config.toml
n_layer = 17
d_model = 128
n_experts = 128
experts_per_token = 8
d_expert = 32
d_shared_expert = 0
activation = "swiglu"
moe_layers = [2, 3, 4, 5, 6, 7, 8, 9, 10, 11, 12, 13, 14, 15, 16]
router_score = "sigmoid"
normalize_top_k = true
routed_scale = 2.5
balance_loss = 0.00109
balance_bias = true
init_std_router = 0.0329
lr_router = 0.000474
n_head = 2
n_kv_head = 1
head_dim = 64
vocab_size = 2045
norm = "rmsnorm"
norm_place = "pre"
norm_eps = 1e-05
positions = "rope"
rope_base = 10000.0
rope_fraction = 1.0
qk_norm = false
attn_scale = 0.125
tie_embeddings = true
parallel_block = false
init = "normal"
init_std_qkv = 0.0319
init_std_o = 0.0
init_std_up = 0.0319
init_std_down = 0.0
optimizer = "adam_variant"
lr = 0.00264
lr_mult_up = 1.12
beta1 = 0.9
lr_head = 0.0099
grad_clip = 1.0
warmup_steps = 367
schedule = "wsd"
decay_fraction = 0.269
decay_shape = "linear"
final_lr_fraction = 0.1
batch_tokens = 32768
seq_len = 1024
doc_mask = true
train_tokens = 268100000
steps = 8182
dataset = "wikipedia_en"
Below are experts of layer 3 (counted from 0) of a mixture-of-experts language model. Rows are named router (the router's row for the expert), gate (a neuron's input weights, with its number), up (a neuron's input weights, with its number) and show model dimensions 0-127. Each number is 500 + 25 x the weight over its row's rms, rounded and kept within 0 to 999. Numbers have three digits each.
Before each expert's rows: a language model's description of what the expert responds to. This comes from a sample of Wikipedia text that the model never trained on.

# expert 30
Inner syllables of names and words, especially ra in Israel and spectra, and el, il, z, plus the after in.
router:509489555493454493498527481501451510478509473460520543485502533528529496546541516533522472484511505476469505494478521511471486516514511474505457490475479501507489458455499519511511520484485484491508462516466435520482517483495501503524503472485489484521510486534505531450467527532505486515551469539526496517552511476546498538478535468501526493508499527490526477506472489504501536491453
gate5:518465455487484492474514499534541486467490509527493534505478547464534532487470512490479508538525502580483510521490452475523485458474474515455504484525497544526499498489467529558505512510547488491522532507465470495505528528508512481477530498510504507495470485471509488519515493501453468532521490490502517491521471468486464499528485505453492463487514510501483516529518495442518486492522
up5:500489485498486458482493473483500491484473474521502536522499526463522457479496565497490502470520482556497471504551478497507551487525536499463512506485512448532482491507479500567519501514480493506525546484420523492493505471543474492539496497483526529534495515471505463514500480474524533514505527481521481509527471456477484477500516533533493490465515493493494525476496501498506503511459
gate6:471519508471506503533527487466476475527522454438500514511513501515496528486491515540494469513493472424515492483473488539509480462472543464510491506502489531477533506446534508509500515456486463509494525521488486517521508505516476514557507479500558530507496518522542508493475525499470511501486499534525488457489495513501521556514525505512494472500501459508486489518478448468516524524535
up6:537479460544472495476469540519528521481463539559485485500477501468491487519505475463507523492502520552477485506514520442484505533527446544531498488495502457516473490556459494514495497517510531489509475473487521491482512506477513485466511517483440478489510477470466485516505467508521497507521496484470524531500490490514478462476481487488507524508502546472520502460498541546484501481477
gate7:511479499553516480494485486479492528509490523516473509488477513497515500514503470487488527528513512489427423453549530467507508506515511510493464462473482525504451531475466518489508496474529469520481464492451504531522527515509479479522482456491544481483515509503536469543503478507441519509503516518509525483449522495479498536466502513505484493492517540510520512466525518527468510506507
up7:451476523459499495494538475475501505434465485526496479484482494500541468516474473543539478505468519469515495546492477495497509473500481490450469496529446502497499496487507510487507524480541469522499499494499472480477520478511513492549512508550533498493507477498514456515536534487510556475500500479518510509483516525516490513475504519434494511492500491490509515492458562537461481500460
gate8:524514414531484499503490526498471520515475522497483533510509517498510518488500537476460530473494477507484487464528498486529482499514526571473483482493522509516497532489459494514459480545479527499501520503473531531527539506519483481490535501479485495467474519508510490521495464531488511547493490499484519497467454463486476504544493493515481505499494534513511498526580451482537520495526
up8:536516439543489528497488541499475551505506512491474512542511517498508499470502535491450547471500477502463466468524493506537504507519559542482480470492507500525495530485454485498468497547472502494496515485453512527509528511525472482493523510508504501483483514485508487512485472505464507535485499488485517478485452484489482494541481514516482507476515519499517508522560438465558514491514
gate9:495506491509523478523517539495524522509508502537465486517508490464502527478502518483495473505515505512539478527516473510529500493474542518451539534492492477488486522547438511488525499516476509508503508513526540498491474470483522435527531504492490512468526515428505516520535483475463543495456496462534500489497511533471508447517501542519487533478501521486499521469558465517479498518491
up9:508445509442495505449512455496505498501494475497512486505520488488463537462507482528511492505463444539512520493526486513471515479508483493536489469504456527474506462476532482487470498465543497515526493471456479519499502505537507554458495540470497495538505474559519499490495529482469478493541501504450489473499478476508468495496508523523511490492463471520483504468447513516488506501506
gate10:500501511521510491492546496473527488477540476505496498557489513507458449490504510512495501531494504491502482514452510514513499469501478478502551508507453447516520518482497524518498498538495505564504562506530495485438482496464490497482497524492514518526515506504478507499511524489513509452479526476512534502487529521526448513485488536508509491536473529457476473432529499502558497522487
up10:477457456504501491518515556495480480501534539516487496487494540505514435482522525493487449462493482526440466499525480478517517510493493504446559510503531482535498499494508496473532494489491476501558533477499481503486518478479458416503513515480495454492480530452503488507484486460481510541490526486501486498504479522504513496534464520492487490481466500495512516536506497505500508517486
gate11:447513512485523514538517483479458459509472517441499498494448509487478455542472481441489513556509529508498522501477510469508500456519514458470507497518522481508494488487482520493476514495530488543500427537506481487529494520530535489498473493482514488476492520479478517519507508499494522499456512502525541471488488473474531515541525482438483492522471528504489505503517532531487524496505
up11:466524499453512506481513465469472431464470512435507507488472515487500478527478485512506535507523512502500515536473522474509492477544478450495525506530525475531495451505497517510492518520507485539497472538533463490490507499516515496485484492523512499474501484448450527493509498497522511510474538488530557503520451488491511495521516492446511488505461506513474469500507540546512543492509
gate12:510500440480509501507468486494510495512498509492496474454508505466501490519499491501491478515421481506522517507533460449525490499516513522485517503495478512447519529513542492490456486501486475491477511504471526504519474439508515478497491476574489518489518526501481539499484493499527545477478520513478460502507501478480487496507475546472520493448461506514533530487558495551473483477522
up12:502528509560494502499502521519468505474496494538528500494513551510506494503517486474494519490471512492454540489545442449499492544514507546501497502501468533489519531517507457512473523495552494508477535496471491531520518478502476495498455512481493444464510507516491536484493450477448490471502515544479508483469489528503517500509469474553517521480543481488502494499488513546480476518526
gate13:525533463508544527535549461480521513516483500486513473507470530515479491496467460475490511514444534478524536509453548540499483480544549488545496466464521485496499509514479482529462510523513508513503456500445510520518500463476496509517507493576543497512488523526490479502507509526497497519474478481514493479495484525488516519522465484513472479488496520501500554496491493485506478532532
up13:510464513454530495482517481523517505478489492519492502520519486510487508518464492480535474478478499467506527513500530516504495493558428513507437477483463524506454506564460469514506472517522514486456480492487515511491448493474516491505466515543486472488524520529512501533509485542507534510466478438474507568491497505516496495492505537492493509494504527525512540489514534507507487477482
gate14:510518483482469462490519482504480479523506495529525542445511531485493496499514540477483492428535504525452494493515519465504540475498501521473548481494518438487491510514546524495498526528491485517571494473531493493482531515500505499448467453515519454468497497512504509542465487506515474543524524489492494488460487498466525526519507477538514499519453491486488473505513491527501503502487
up14:482495510487534522517488522485515499483511506448481476511472490497489489530498516483503481559530514505518479538496505509507448513521492434506475507537521521530491505497439553526551488486515489505453449522510502501507487479495522508549465493485464524546517506448466497489521525461491543501491490501537503521503488477507474508484536507465469484507528541527509479492493498519511503440532
gate15:476474533506512507490497475476493470497453550534510479495490487456503436486532466498538470450446534556485494515490470507489520470510534450447531518506509518494505499517529508529472511514503517497487493512510486503545508496500428510526509476493505510496527456470480526501530479485507505483509470513501512477505522490458529481527501501498502526490442501505528471537507483520529526539490
up15:492490461532490486505534556520520525505440542503535500457474532536501434464501506492487496490483481539523466497493452493500484504493505484459506475485463504554524515463498472518530497486512478480523499516505507511479520473464482466495559501505528459464504479448471532494496499492536505481508509526481510478529528504474488500514487480473506525484459515526499481476495498533506487561486
gate16:518500493509490494506476516498459546499439469471502499478500528576527521503495484521506513538456507520537520538540499473521522486499530542481556532485482512492486492507524449545481537526515474513488511501499492480518521478505493484545547484477522454525479513497532550470528524487492483483519454474518492478513497530504506502511517491493530504475531528485472517520511531529471472501472
up16:514522504532488469508475473494470529480493488464537500467481517535531501498504537494506546496508477509463502547509501449499522506522529466476560515494510490466528511482521494516528536543482483507510514488531513485480528520510494532484499469466473437548459526505485514509462482462462479468525473515515515497505494535504528526510523477500521484548507550494523472495458528516520461508481
gate17:494494458436539458491520504537486553524480509472473469516509469485496524479496490464472495514477490482534478541494486531523515492484490550496490479515463470463492516529513504467447466490470508535519514472515524484476466477519521489460502511524498569463517461527524494459519519520487497508488491453542504490489524507499488454516501522533496491499496479512515512500539512513471471465513
up17:479537501515500480533517495511485495552503507468515518505479486502511525527535509451480487483514539440525494445491571526490496500498435528498476495484501497467502494505489514455499512478502515471499519530530533504537440501481551514504479502496441537441505526535472518494472506537519507501504501499532540478498489504505491493502494496531520470515511480488489517516529509561517493473507
gate18:494513504509501492555493542473509498501535536519458468470485468466487475528495529509498506462477509521495505492479529548547480462439492490447483513469505501525506470513551507454474508483506519505506497503478480504515524503514477485495484526524488490538482505507508526554470475500461466544486479530565475502462524490501489526524481491531514513503441502484506492537492521469467497507482
up18:502511485527490491438509484523495506510472466475540525541501524547508501465497477493482486541488493479498489496516483477463552531558514520568512522537484498473489541493448506511512481506500487491450515510511514480482486475479508502493506467498515537472515516467471494472506524495517540476518528467436521492536467497499494479490511516460505496492566490504505496472529473526540506503515
gate19:494483504521514502507522492496500492475452478507507495455521466558485447544508506480499475488576509497488492523501530469531486452514515534476536506514503495480531516473534522518464495480536529525506488516464472482490482453490518503499484488541467497528492542479511505482513492455515481488529533496518510499502479515510524508520553497506514486461546569486514522513525466547519493485498
up19:483524500492499515475496523490515522507549505490489496552477495431505531468505481540513534539447482499536505478486498528495511560453492474556475494479514504517482471557468485485544505538471483485496488495518525521522512545490481505501511520481542508500504451527497505528502493516484502505489469507499492515480520491496490502486450498490485517544453442501484476485470539483494508544509
gate20:454534486499513462541522489498490482514537523482517492490484470513467506522520488459486532508525516504551486501474555553496471431534504481500496503508503481474522503481467521511474511464510514507493485494460495508527488523550501515505510516480477522511517505516496465520481491518472560493472478468526475488421486478518493509496551491520487465534463502519493504502515528540482497466541
up20:493494518519519480522522486518539522498486506530485476534511445547535524483519484465536514509503512491540503516527499559486464489476517530484481536493478525493497527503489468533471487497491506500482535483439483513498490517518497548539523525523464489516529473520524451480493487507471514465482470483521476515432540456495500514485500521555449524508504495493478514498510514465518473496525
gate21:494505510482483518537542473529469525466511543484523535530525506506554514470517489524500481498455519521474464479493485499514501527475513497517489526506525509529533529440492514473510475491442507523531537528524504503501520487562488508515510528475492506513472513532517485503512517524464521537528528497498481497544521494513423468504517531514472524493537493518469525524492527531473505471481
up21:505518512496472503543533485535487519476495541473523535529528519504559519463528491513498479495468514516464457469488495498508496528476504499533483529504533514522535517439488519485511490499438507515527531514524503512497520483572478511505500508482500502513471517533511501500506507522467520530534526499488484497528529496510425471502525540527478520493538492515466518526485526534465510454490

# expert 47
Commas after dates or clauses, opening parentheses and quotes, section header ends, and pop in popular or popularity.
router:518472461532532541477467517518507483464524495466501473491527513539454480531547500495547534533515466531500488456501530492492508488472479497493497534510468525537473493485485478479528483464473494527529483505488501484508480512470518504521493481505463500467450478555507507567461449469515501523536512475495528468506510516504505512509531458492462493511497478457504519526496519505464511507505
gate4:545450487496478518507522525499459468560521536472485494478513498481508471480541510488496499489515501494517499503482466499474496470493470556434533487474500470474473450503501478487483472507522500539522526479529499533503494507463451523472497478500487500503485563529459490524539483493483499474505464486454519509520523490558496486498508526498480479496460515521462505504527472503477493461493
up4:489541499478438460521497547517508528537502527460490500489476521539478524494504445477486494493539452492517501502474467554496449516482479506498526523488471543535488518497464501508495508512486504534513500473449490542550454517489456488530519513492499508521520476497525534512529522504496514505486454478489528564482507481508487475520496512510457480494482488521517489537465523490507499504498
gate5:536466460502537510502544467488514534490523511491492477542540484468513503490526501525509476474462504534468513480507530509526535553459518527508476494491505516472487493486540449488522509493488461527486499545490528497510502527514492520520519490513492485478494514492480472522464524520490526512487485480516500486552533481485519565467511490492557517479516488454502519478510521556472456505542
up5:531503455473518513486548479526534519483519482492503463521522487493523484522495507509530472499483520530447507512491532473510516530457514496524477498506526510483468508502532475518521498501482483525498485542496543489525494523504500519528503482530486513473519491512491476537463515533508498513493512493550513494565489500471485547457523489473560528482494505440498542473492521559468458511538
gate6:545426512493498490517540503471516471501510496503500519530501531496543499540435488490468516466495495513509517485493512530534488484509520496541485488501528476514503496532465535493460511518452540495499446537527521514478499515534513512486490492536522519558511525514503488495537507539489524538474556492490493515492460463473515513480543506465504506481504524503490474480553478481489489527485
up6:488560528533481555493479508496508481507509505485493471492511507475524477475513512461460542516508459493493505495488491499480564480488543478505467498535519475490522494496454483485496504512464526471514452511449491485525563490486533488480483499530515505497469510477519440555506470470504452539486468522514522487497498508501501500500525503478492523498509503483505448535442483501473517481510
gate7:514526529491473472531508457528486517513495580516524490535540490449504495505479503452541534512526527503491523484532474483497521506521549498472491507521454440451512546498485486474508518520528491513485517509537506502519521486527575528497503469501512515516453507488484523502480478529482494485507485504506484492495502496495466518487446470479487499509467522484527472506525477507505488452490
up7:460508490504493524511498471497501504478491468471513519471474514528480512458517495550452521463515488493517476489474521524494542460488520541500479484506538525515493480515491480504514484492461476493516456490456458538472510477511453495523505518502480449471543499509528510484534506457524498515487489520469533514496499510489541503508588517492498529517545485539487463499488533506472510537477
gate8:529437460493462441551534465484516513495505555527532503515481467486514464502512484489465526527493518461501531498520490548522509481484478536500469525515503469498532505498535536520476515549518502510492504482487493477521482491504477511501503503578510496528500531492514471516509495483452517532513479516485499498500499461484510503520516513478515461498538511479490434529524501538485475488489
up8:480439496540450503501484516513489499497469475516493523494476535459487497486516476478492537491473526495492518529545506504505501547488510481522542560502486518528506534515526508488495527508474487482478562514492527516534517465518456469506492482442478480508473506470482544458480486504460490510490472507540507497441550502506532476512523509513476499535508510511497490500511517466474469540506
gate9:493575499491543514494497484540514511541494497529457543546498551504466482493509496517496485508484541508508513508537515487496518459513472497528497504534467446522498549544494482508506524511446518525493517519520507475480532489503497485492490460478499508513504525454461477473463520509521481478524482485475488484480521517500499510516483481493503550505542512534461460547537458490524507513503
up9:506516481463495540486500560529485502470478514478461463530483489479511524521503484492467460540500476487527513487539465508488485467512462490497508534509490470487467535501512531484476465491501519455503505501502484489521512444493541531484537552504475502500502488477439496468477488500511489503442496509478510490499459495510511497471525514473538473499535508515480496495508479515553548433508
gate10:499543504511428513508490497534535511494498496504505530506473517470529501488473488512504473528503531501515486515481475480493483510492523480527515493529475479484521491511462504450483511528473537484504490437486470463501529477502488415527533470485523499509455487506496480521530526499462502511512500513501494513541460518547543543564495493510515513487531508497496473491470501499563476516475
up10:475493473509559478491453493563494469505514509491463502493496482528504497497513510531484478504512487522503520451490512527525485452514452529485516520503495505487489519493457481547445520487508534477499505517487511517509462502473490483508458551446498509462510440488504455489536499471496500500502484483504516503482495457522465485496499513455458518514499525506532505464561482526467513525511
gate11:496493552519480487536525544499528532528503492484452463516530484541486477535552490510525517483496489494490466489515514550515442468479464495527487464461516495489473474472494485523453477488473460541514509483466518506490516507523510534511454479497541491507471504518501458509502442496478495497509499487490536505456488479487533510481519495547506539461474476499506481480520514492459519500496
up11:519507476486507529470483463474466491459496528523552524498477509455515530477429497509487472504487507511499531502486485455493563540520516495497500542516471509519536540531508513469544519517541539472504492513530469478523490492493494484513529525489445502479524499481502527474496553516510500493491509489519469499519535526514483486537508512446493448549520512503496515501499485494531472494490
gate12:527473469511521441497495510494493457568509485501486503481517487509513545474465498510505468529509548514489473516487495482521517445505450503483495458524503453483492445515525513516482508487536504471525469511493493496460485517485503484486502535530506486492505476498497547485541519532492495498471502504470505476499491482517498488536495558480508439492463552501515504505532479520524504445460
up12:523486502462478531440529493512474506478473471471481486510436514495488503517519492461468483485492461520496549506479507489521473533444520493512502505499477533501473554548481506468501511531524520532487501517512489517528492505474481489517504523502527490530508503483550471547506514499526540504545526464530480534511480505477483500470459493517497457467489489478524492513511540484496490565479
gate13:548482499481520480520501503478515557479517500517540504487487547509484515574444527488526493464469505523481496464531480492486545509479485530472477517500540528505479523454475551526516477547497469457495502517496480511509504493501495515497465477482493501502493502506543488507519475474448492474502514521482479533501486508453517480503507524465544480467522482520515471495497492478557470525484
up13:501538506576489523427536520480519466533485470517462504518484475521494482471488488499490522503496543483496477517507489507521507502513501498548476486530498478524487502526478484488478530489478526537506495471517520495471554516509472508510538506517467493510459504516489483496456472456487474500474481491486535493466491483531466499523451498510480526528485555506474486490502522479493579490476
gate14:476458480504478456499528511485472488531479491522485514513468490466516502482488484517493498471467529518545503488468501468547477515485514455531475503500467455485486448540487508511456487501476471529519509470500499502461544478497478487485543503493518477527449512489514549496538514516495479524493482515508512487491521527478504517489448512531486510483575510531474513478475446498476476470479
up14:488503502495496470526494495507491482574517521493494502517465473490500503482464510547517504458491497486521507482483488481500507492496509486482483487490490439472517491505456443510475478487497469509529487476525495506467547477485504500504519470496509450486447506505507543507521525511501451524470516506482553482522503520479453509477461495513528518481553518510522516505499413509466478448495
gate15:494450447530467491539538494500460514499522549513475492505491471493504521513484431518487470515491535511454498488515480520483494511486537552468487477518525507502438555505514500450478518487512462503489461513493502510487496499554528502528506473515505527480519505495507500485490485509463538483469510533508514482490525529479508539498484487456457503465473474454495528491500521506485460507492
up15:516527520504509549465479527535519500512466492513505500499501545468503503484530507463515539487494498484513498492507481467527490480500491466507561515492487492471492451516506516497491472513485544461499526490471502499521497479488452484449540483486480476524449512481490543518519494497527475513525440469483458542544471488537549455532491537512483480515482510522494450492514509480514503537510
gate16:512505510516510461484489532511522473500470536524521498528522520485504506531482520490539544514534482495525463454550481495476512557478510501537507528533476468526516522469502508460489538510463504573527507515473490512526491482492550484515552480522525495523531476473538517532498483483480510490506518443518472501522479509510481469509495509518481447489499481494481519479482515446480527512494
up16:480491485480519528509515472479494529487526447465478490480475473521504520471510487501451479476457512522483524536457530520526505461515480501474495479471561517483493475535480505554510460497517492443486516477538524489466511540514466519484456530474472491478473524533453487463502518501515484518494504543488528486460506484480512518493528486496543542517504518513503483518493501551517490486505
gate17:479505515539481473489479552518518477503471514517522516506552529511494484537522506506538539519546508482523471433535497511487489544472499512540507509524478475518493501478530500459500543508460504552542483542466484518517502483506551486524545462512517493502537470492539514539479469500483514489526506439514474490501502525481480472501513506519478474497492472480494507493492502471462533496505
up17:495519510550478486499475542533519476518471520522530510499554528513503483525518499505534530524535511478507476431535494507482482535490506510534493510529468476521486516474536495455488534515465502548536486538471476526534488469493535479537534456524515489507531464492554511539479467495483498483522495439517467489507509523491487480507508503511472482480497485483501506491488504473467536514498
gate18:483529493492521498497528507493503453515508517505518493447489497480495481515470513519474517473495515516546513458479531528547485486528496471517522458516506459480460493494463467467474520503497486525494487538499462471483491481486471511476557543511524472571446500508482526496546508499507485524464463530498507507558530496482476494494510533501514510494520483505528492489482492534482490432479
up18:503469504520489505496482474514491543477485466505494505537507502512504505502530495482537480541503498500452501551508478482458510515467502538491465542506494557519520508502532536525516476502499493480500526476491535517526494515520528499528454484491472545431562501492524454515461495489501504477538510476512482492445488506527540507510485470508493493518483517495479496524502511466515495584506
gate19:517516493508529514523499448528524519496510491492465513456535490497560537468473452501461460485490547515493502501527485486510520488486534503500446543478514503512513500496527536489472530511487539485466464480526521512483497488522534469514510509484497509505523485515539540493503500499529478466471519545503486553493502480486514468489463517485506531520540520522451524479525466500511456513449
up19:475528490538477532474495498484526498477479488498517483530516536501520481474511500525488508500447489504496472490507513499522555490480542505528565524552497521525480572453476530519490501494487511486461515492500503487511532538488488484532503509503484475490478496483479474510471497488492472496485463513544520439524482462502516520520546499464513516519476498497474489486462527514503552566482
gate20:527521476505508559484529486544473493483516484495453494495510496515507530499507471477500544516490483515511459504495493509525510488495467501498505506475466519497504488559496498514494442491520524488542479479493446454482506504540498501491496461488529520503459457528538484468538493516503541530540473464496511496505518482516496501487490473484512445550431528503531524529529456501479492477488
up20:466490529481498457498470510500499506554484516494510530520486457502488481501496551511516468496498505485500514490533531497480475522501522503514479484534512481518519508453511489474505542512482476523469554522525559567525469480472527489536505539518485474509541536452469500530467497500504482486458541509531488477499487488479482488515514518527510551447545506500480477465508530517503515504488

# expert 49
Inner and ending pieces of words and names, such as tra in training, er in Niger, ers in Volters, often in military or aviation text.
router:504494500475495555456512472512529500504495501539517513524502498444478474508506479495462520458528543525548471430499515464521528479505462507511469486478505488464481490495432514452489495512529517478514475534501518486512507485463506495518507504559509509528511497510522487511502484479458497477462484479486469562513519483493508529517507500490515506473544453516479525496514467492473539488501
gate0:503512530510502514477538527508481512509482506534483509542477512476502484482542512526482519472505478496531494501509502479545554532505533533474465500467471497492465536457473497479519517540487526439492492493483531538502493486502504483484544487524488546514495501481513427494504519459484507514486503447514459576504496498510550503482504505519477502456496488493498458452503468498500509507492
up0:514495464500530503558478484486494522470549534451498502482554492525486536492488482469515499525494519507512481492477497513475475509514490479548555476527512467489525456549507503530531499447483490573533496485517493486521532540523463525520466507494504467500498467503475526509499516510520501536495496523489519448488488497524482452524497483495493507537492481499506525551486482523493481498463
gate1:500506505489548465473565482476491466482502495531464501489499498519525488451524498509468538500482492489504477518490451460512497461492510514538510519521477507478504529504488483478525490497517527488497526514531556467551529481515498471427526502492519482489506536495504447548522498449507507496494471509493520519481490533471488487584489517477517494492504524533527469508494495515503478514479
up1:505515499523445523535455520536492529512502525470531516504507509471474514535471532493541462499513494497486512475544555558527499530482488491463475509492501514519530472503516516516493515504485474521511485489473438503465477512499497516561474476500500535502461484500504552475512511544491501506504526486547470458519488491520485519426505477529491471487485502467494522492498527486493511483529
gate2:456512484509494478463481505524508486496488512484497490481511510468523492505512481471506488494491461495468479469484484490518468457493501507489527469513490507516472527486463505550495492457513502510540478476512495448447518490514469500509503475490540484546483520521470521535456456459514467506483487558520525500514484523501576480508467500440472541518501521528442484534489504516518493503521
up2:465472496488500492442462524489489499518510483479521523479489515476489506496479486492469485521481494494501524470492505465477462501478504531542480447492500498479505450484519484476467519504513488504508508507504495491455467518467534421472477526444557451502482540506464516499495512517507481501517530493494514478509504521495505561447482552494546477519517499473502528477470520488461520508498
gate3:440496530512546507503494483501500501508496504483475479503494463482477518525500473442505501523472568441512529506518511532508477503528531530525497483552462468458526517487499532502461509509531428523493458506529524459513500485524492506501462509493513492484503489502484504491480485515488513525502518573499525484483521513555521495506505496509469475506486493464475505491502519535551503472477
up3:522491476499462546497486542469550523520493533509478512510519506504471475488524504522538457485518461512441509504495492486483567543482449460469459467468489536524506512537482511490560463464464528499526531488483502545515528516515495501516523458510495519476489467478487530499495516513491506456505477464504498508503530472497454506487515516484527494489475518510522478506488500480488500515537
gate4:501504483463490532546540491506532495508491506492541480504517477455494471533519499484507464458523516464568492486491501461525505524485499499515481490566520514500507492550449477464476500504490460524527482483495495469494522489480510509538489485537516505450518526508509523539495496495469509527514519502498492512460461546496482473496505501471511522491516520525519504546528530532491566534523
up4:508495461468485544545530487508521474530483498511525476502524485478498485560514489505517476461526523474553500485504491467548502527486508508507493509552515486497501477560446473472464478515493487513556487490493492463490496492497500509543491487523528503474498534500501525536513484506467508534499528507499488515452468522495492465521495499470507513495494520528526510549527523523465569536507
gate5:492515488488494496465482478458491521514472467477478499466474491470505480503462519501467493522467504548506505496485488503504464520515459498507526514515529423477463525477550455558482507482497496493505511488530510466482466442481496495488515463486545492498487507519506503517523529490486507503529520519493463451489516519483474486499467529490502481521526551510490494490512453455468463538457
up5:498481498507480497487477505477488535507469488504527538510479453499508519479481511500490493531502497549514478483490477487489473528481448466513541512472524493496470528496549479518486495480504499470509506478530528522500510466532477543514529498471569506492496490497511494506538528503470517481513503493478480448513475524464464473509479502493492514517515538481478490503504470428525468593466
gate6:513460498503536517502510522500519484477496532512462487475504495487523475497525515490501497442506504532530510439453529519528510490522504503506507459542486469477485471522456504441484500485477494539489444510499478519531493493498449468467489516504462449474463472498519488472480517517496479503501440495521488511464488517466542507482511522545492517463542487520538498533498495492501537491511
up6:505532514478489481491511489496474525512509464476513489522467502528483522506487495519502491556493490454473503561530479487477503498475515483510487559474514526514489534482540506546513515503524502475510546489481511476466499493483548533536516467510522571513528505517489513535509512478500513499504563499497515483507516484550472466534493464466516467509447525506483510446497505521507458526506
gate7:528521486505482515478526455520487550505520484497510441545525527524519497518442486528502512514516512543518499508485487478540494510507502514483479490529481468515516533464473493516534517503491503505536450507456474478475514476529517508528527495469474483517471477503501499441490482446451505483496512498503465526463491484479527475542467458498468507522553506518519517510485503488485451467491
up7:531498550554514517500480482545508551493538454464475474518525457495530518524456515494507518483529523518502527517530454497507483492534520539507498522525498477501492504491477502537508517516479506498521503517484478502492547503487517476511466477477434488495508496499528564491496477484486498463484481513502485497453494497538523502508516455483519515509563530466498541509499515498523471492555
gate8:500514451516507473495531502543466517495494524496500523525511526515506479502502514499498485537521501503545483471472510480530497469535498536528554478509474439487482535519498487501512481573503453484518489534496482467526493508481466521481533529516501486539475502499501476494492502494476518517454516508494470511552509477510499537504506482558482512516478510500442442554492458491499477501516
up8:514498519479495505487482487478553502544520480545476493485478511491498529492499526489523514496503474484469526505510526512499504534459502484472458533530547536522490468490502558499498450500479567498477508491490490470531496531518555485503495475470495501458528496510488539513474479498497518497544503481526536494492500524485519452516545516442523464507501510478542535455500523474515506491464
gate9:511567495504467513529529459500530530493508500508488445532510467532534543499450499529515482522513516481563460491489477513493476484533485499491500504522504500508479508511546421513511527542494487531505503489481525473493492496491529504514502508532498474514493531443553467463486494468480506490508481529531463497469506498492497494531531456509491493515523495528481492487489529478456477483482
up9:491494480470480462505496528474468504497527507478533504503500516489487474499545496560520481519515471489515452490465501504517500499540471522499532479487473497449485485534493478518455477511497467517509492496520532484489480434500464507553541516496560503513498541468485472463465486514512519492465512491472520531566492486496505476521529481444476532465485469510497490513476475510472504509511
gate10:464504511508506496530508542531469557495537521499489511495489505518523485549482493464484510509486495486494455444530486505517466526504522516531463522477516517466476519496487457451547523528490443510488485485501511523482494497512491488529546490518528488544501545523534502488518513486462539509454521504493492495487500499482462470468473471520498556486516527518463491447498461514480505491485
up10:524496529504527495492514464473489469473480480493520506514494488532473501465531492498530491494506492497459526541487524523508554491501511482446509514508495507555509464517511533523515472439483541507513505529501491478510537490497506519502462497491458532474488456483480518523472465498537442510564494499533524503499542514510528558492512504505496446521489512480523498520516518515548498545502
gate11:512511490508482538520531510513496467490453534514521508486515497471472509517527504471476517506496500487528460481495488485560504489467508469497538522543499455459532485543484522479499484501517495495549504467481495471512507453517485470508524459527501513428479544516488534513505540507477537548487479497494492485515467521526475463489494489504510469525487520501555501544527536515507545488489
up11:481522499509522415466492510470509518494553493500485494494467535517523475484477545528540505528500496519447570520510498520489507487530521546498487496482525535521470533476526482518486480521474517503455517528520503498484474495498500506496497512483518491540526463492515483486502483487519489440494522509529493483490506482473521541532483489495507499474498510502466488452493464506497424488537
gate12:537506490525507511559519536497490491514504506510499466531511499518490573521519520461504509496473516492541493487517500554548510517500514533500499497511480465506514523472503455492486522494501486493516503472519524505512515512531522506444502498513461487459482501495537492501482574549494561531464477525530513488444495500488473515512502475507469488523526524490488488556495473497502451476478
up12:531511475525471495552549490541507480555487521548511488485483507488528531554504497537532506494500506480506526510516492517497507522521484495524476495536499493469518503487509485518497511509520496484489500519456491534501512520518489553490471479509448502483484441486503477475485486474444498480507482507535524519426485458463502492542537491536507486526480520487555515505506520495466465510471
gate13:525464499519536522518510511537502524499445484537493523501484424504541441523522459492523490479495501452516501474515524486495479516491526547479463526481509506503526496510463519464529446502478539521473506510496477510487490487498502465486486477495499488519461488458554528473510471475499490505516497525518493553485497496507528479525519458504469466461528527538505488483526512507467507504524
up13:487548505492469482493495498481503470524544498464518508498508569489477546471500516501478514512507498550455486536483494511499525476512482449531547479517470470492474498504551475530473543492519487483527510497506531472494520498478483515491519531489519503494531548535444507521510520500488488476511514488475536443504487512520470532493493565495548519531483489447500519499482504511510513502484
gate14:471514512512492549507476442446456494492455486528537487480523505510532507539504470487507466516521484475463506496501480485516528516549544508477491486537503483505514498474520510534477431516513487514465499511456502489509513513530516499500469473514532473496495509501543471479491485476480536498468480493563502522493488521503480528535486511461503459456513491480490555469465491493498509514468
up14:533499469499514512493518499505520520519458483528486515514497488526552522521503462488505503519502491483469479495513504513507521541492495511529467511501500508469461565470480512552472525489488555520507522524468515479520544513506416508532535495502521431499492479527535459484470501484511524491456465515530491540482508497519509497530477501498509474473464510481517500453481503516540516520485
gate15:484456506486493485540484528521497453530508479491484484476490482466459445532558497505476506486514478512487475499469489515516521501506475522499456474470480499489471528508451484503521525508507459492486478521475455468503493476486510476502556549498497503530469442493492474530517479478489499533478495510526483551522528478478490483496496503511501495479546491536533438502519494487498458460528
up15:511509481503511491517459470466489524493490512481519481504504466518554517455455515466476519472508546503509503497485506484464481476506492495480546510531532537487506465508540436506517515503511546516541503464486526506506518485491504500456474490507500497517545559487532507492501527498539530493501519500479480464483457534495533505474495557529529532511459513471524524537487508536504533505477
gate16:500517491510510526494490521541517552468491514532517516510508531510493484477494477500452541527467499481525510473478481475538463507502482442514492527464479464508530501498488486488529513517543497489527501501477528543497451519507484479486548516484517467501512523429480487491502529492505528500552480497470524482472486538482439495466483504519485497461516532499484471433511467491500524510496
up16:503545500510524554463428487499522531503504513532517520479470537481512477457478482501464529525457505502481513465480492474525460511490484477517475493489498458525482510485486499509512504530538498510499502501479544501510452525491492443501516497485541460542515532434486522496508537499512503532521500485472516478511481525492472534518473531487511516464522488509483496440491478508494546516493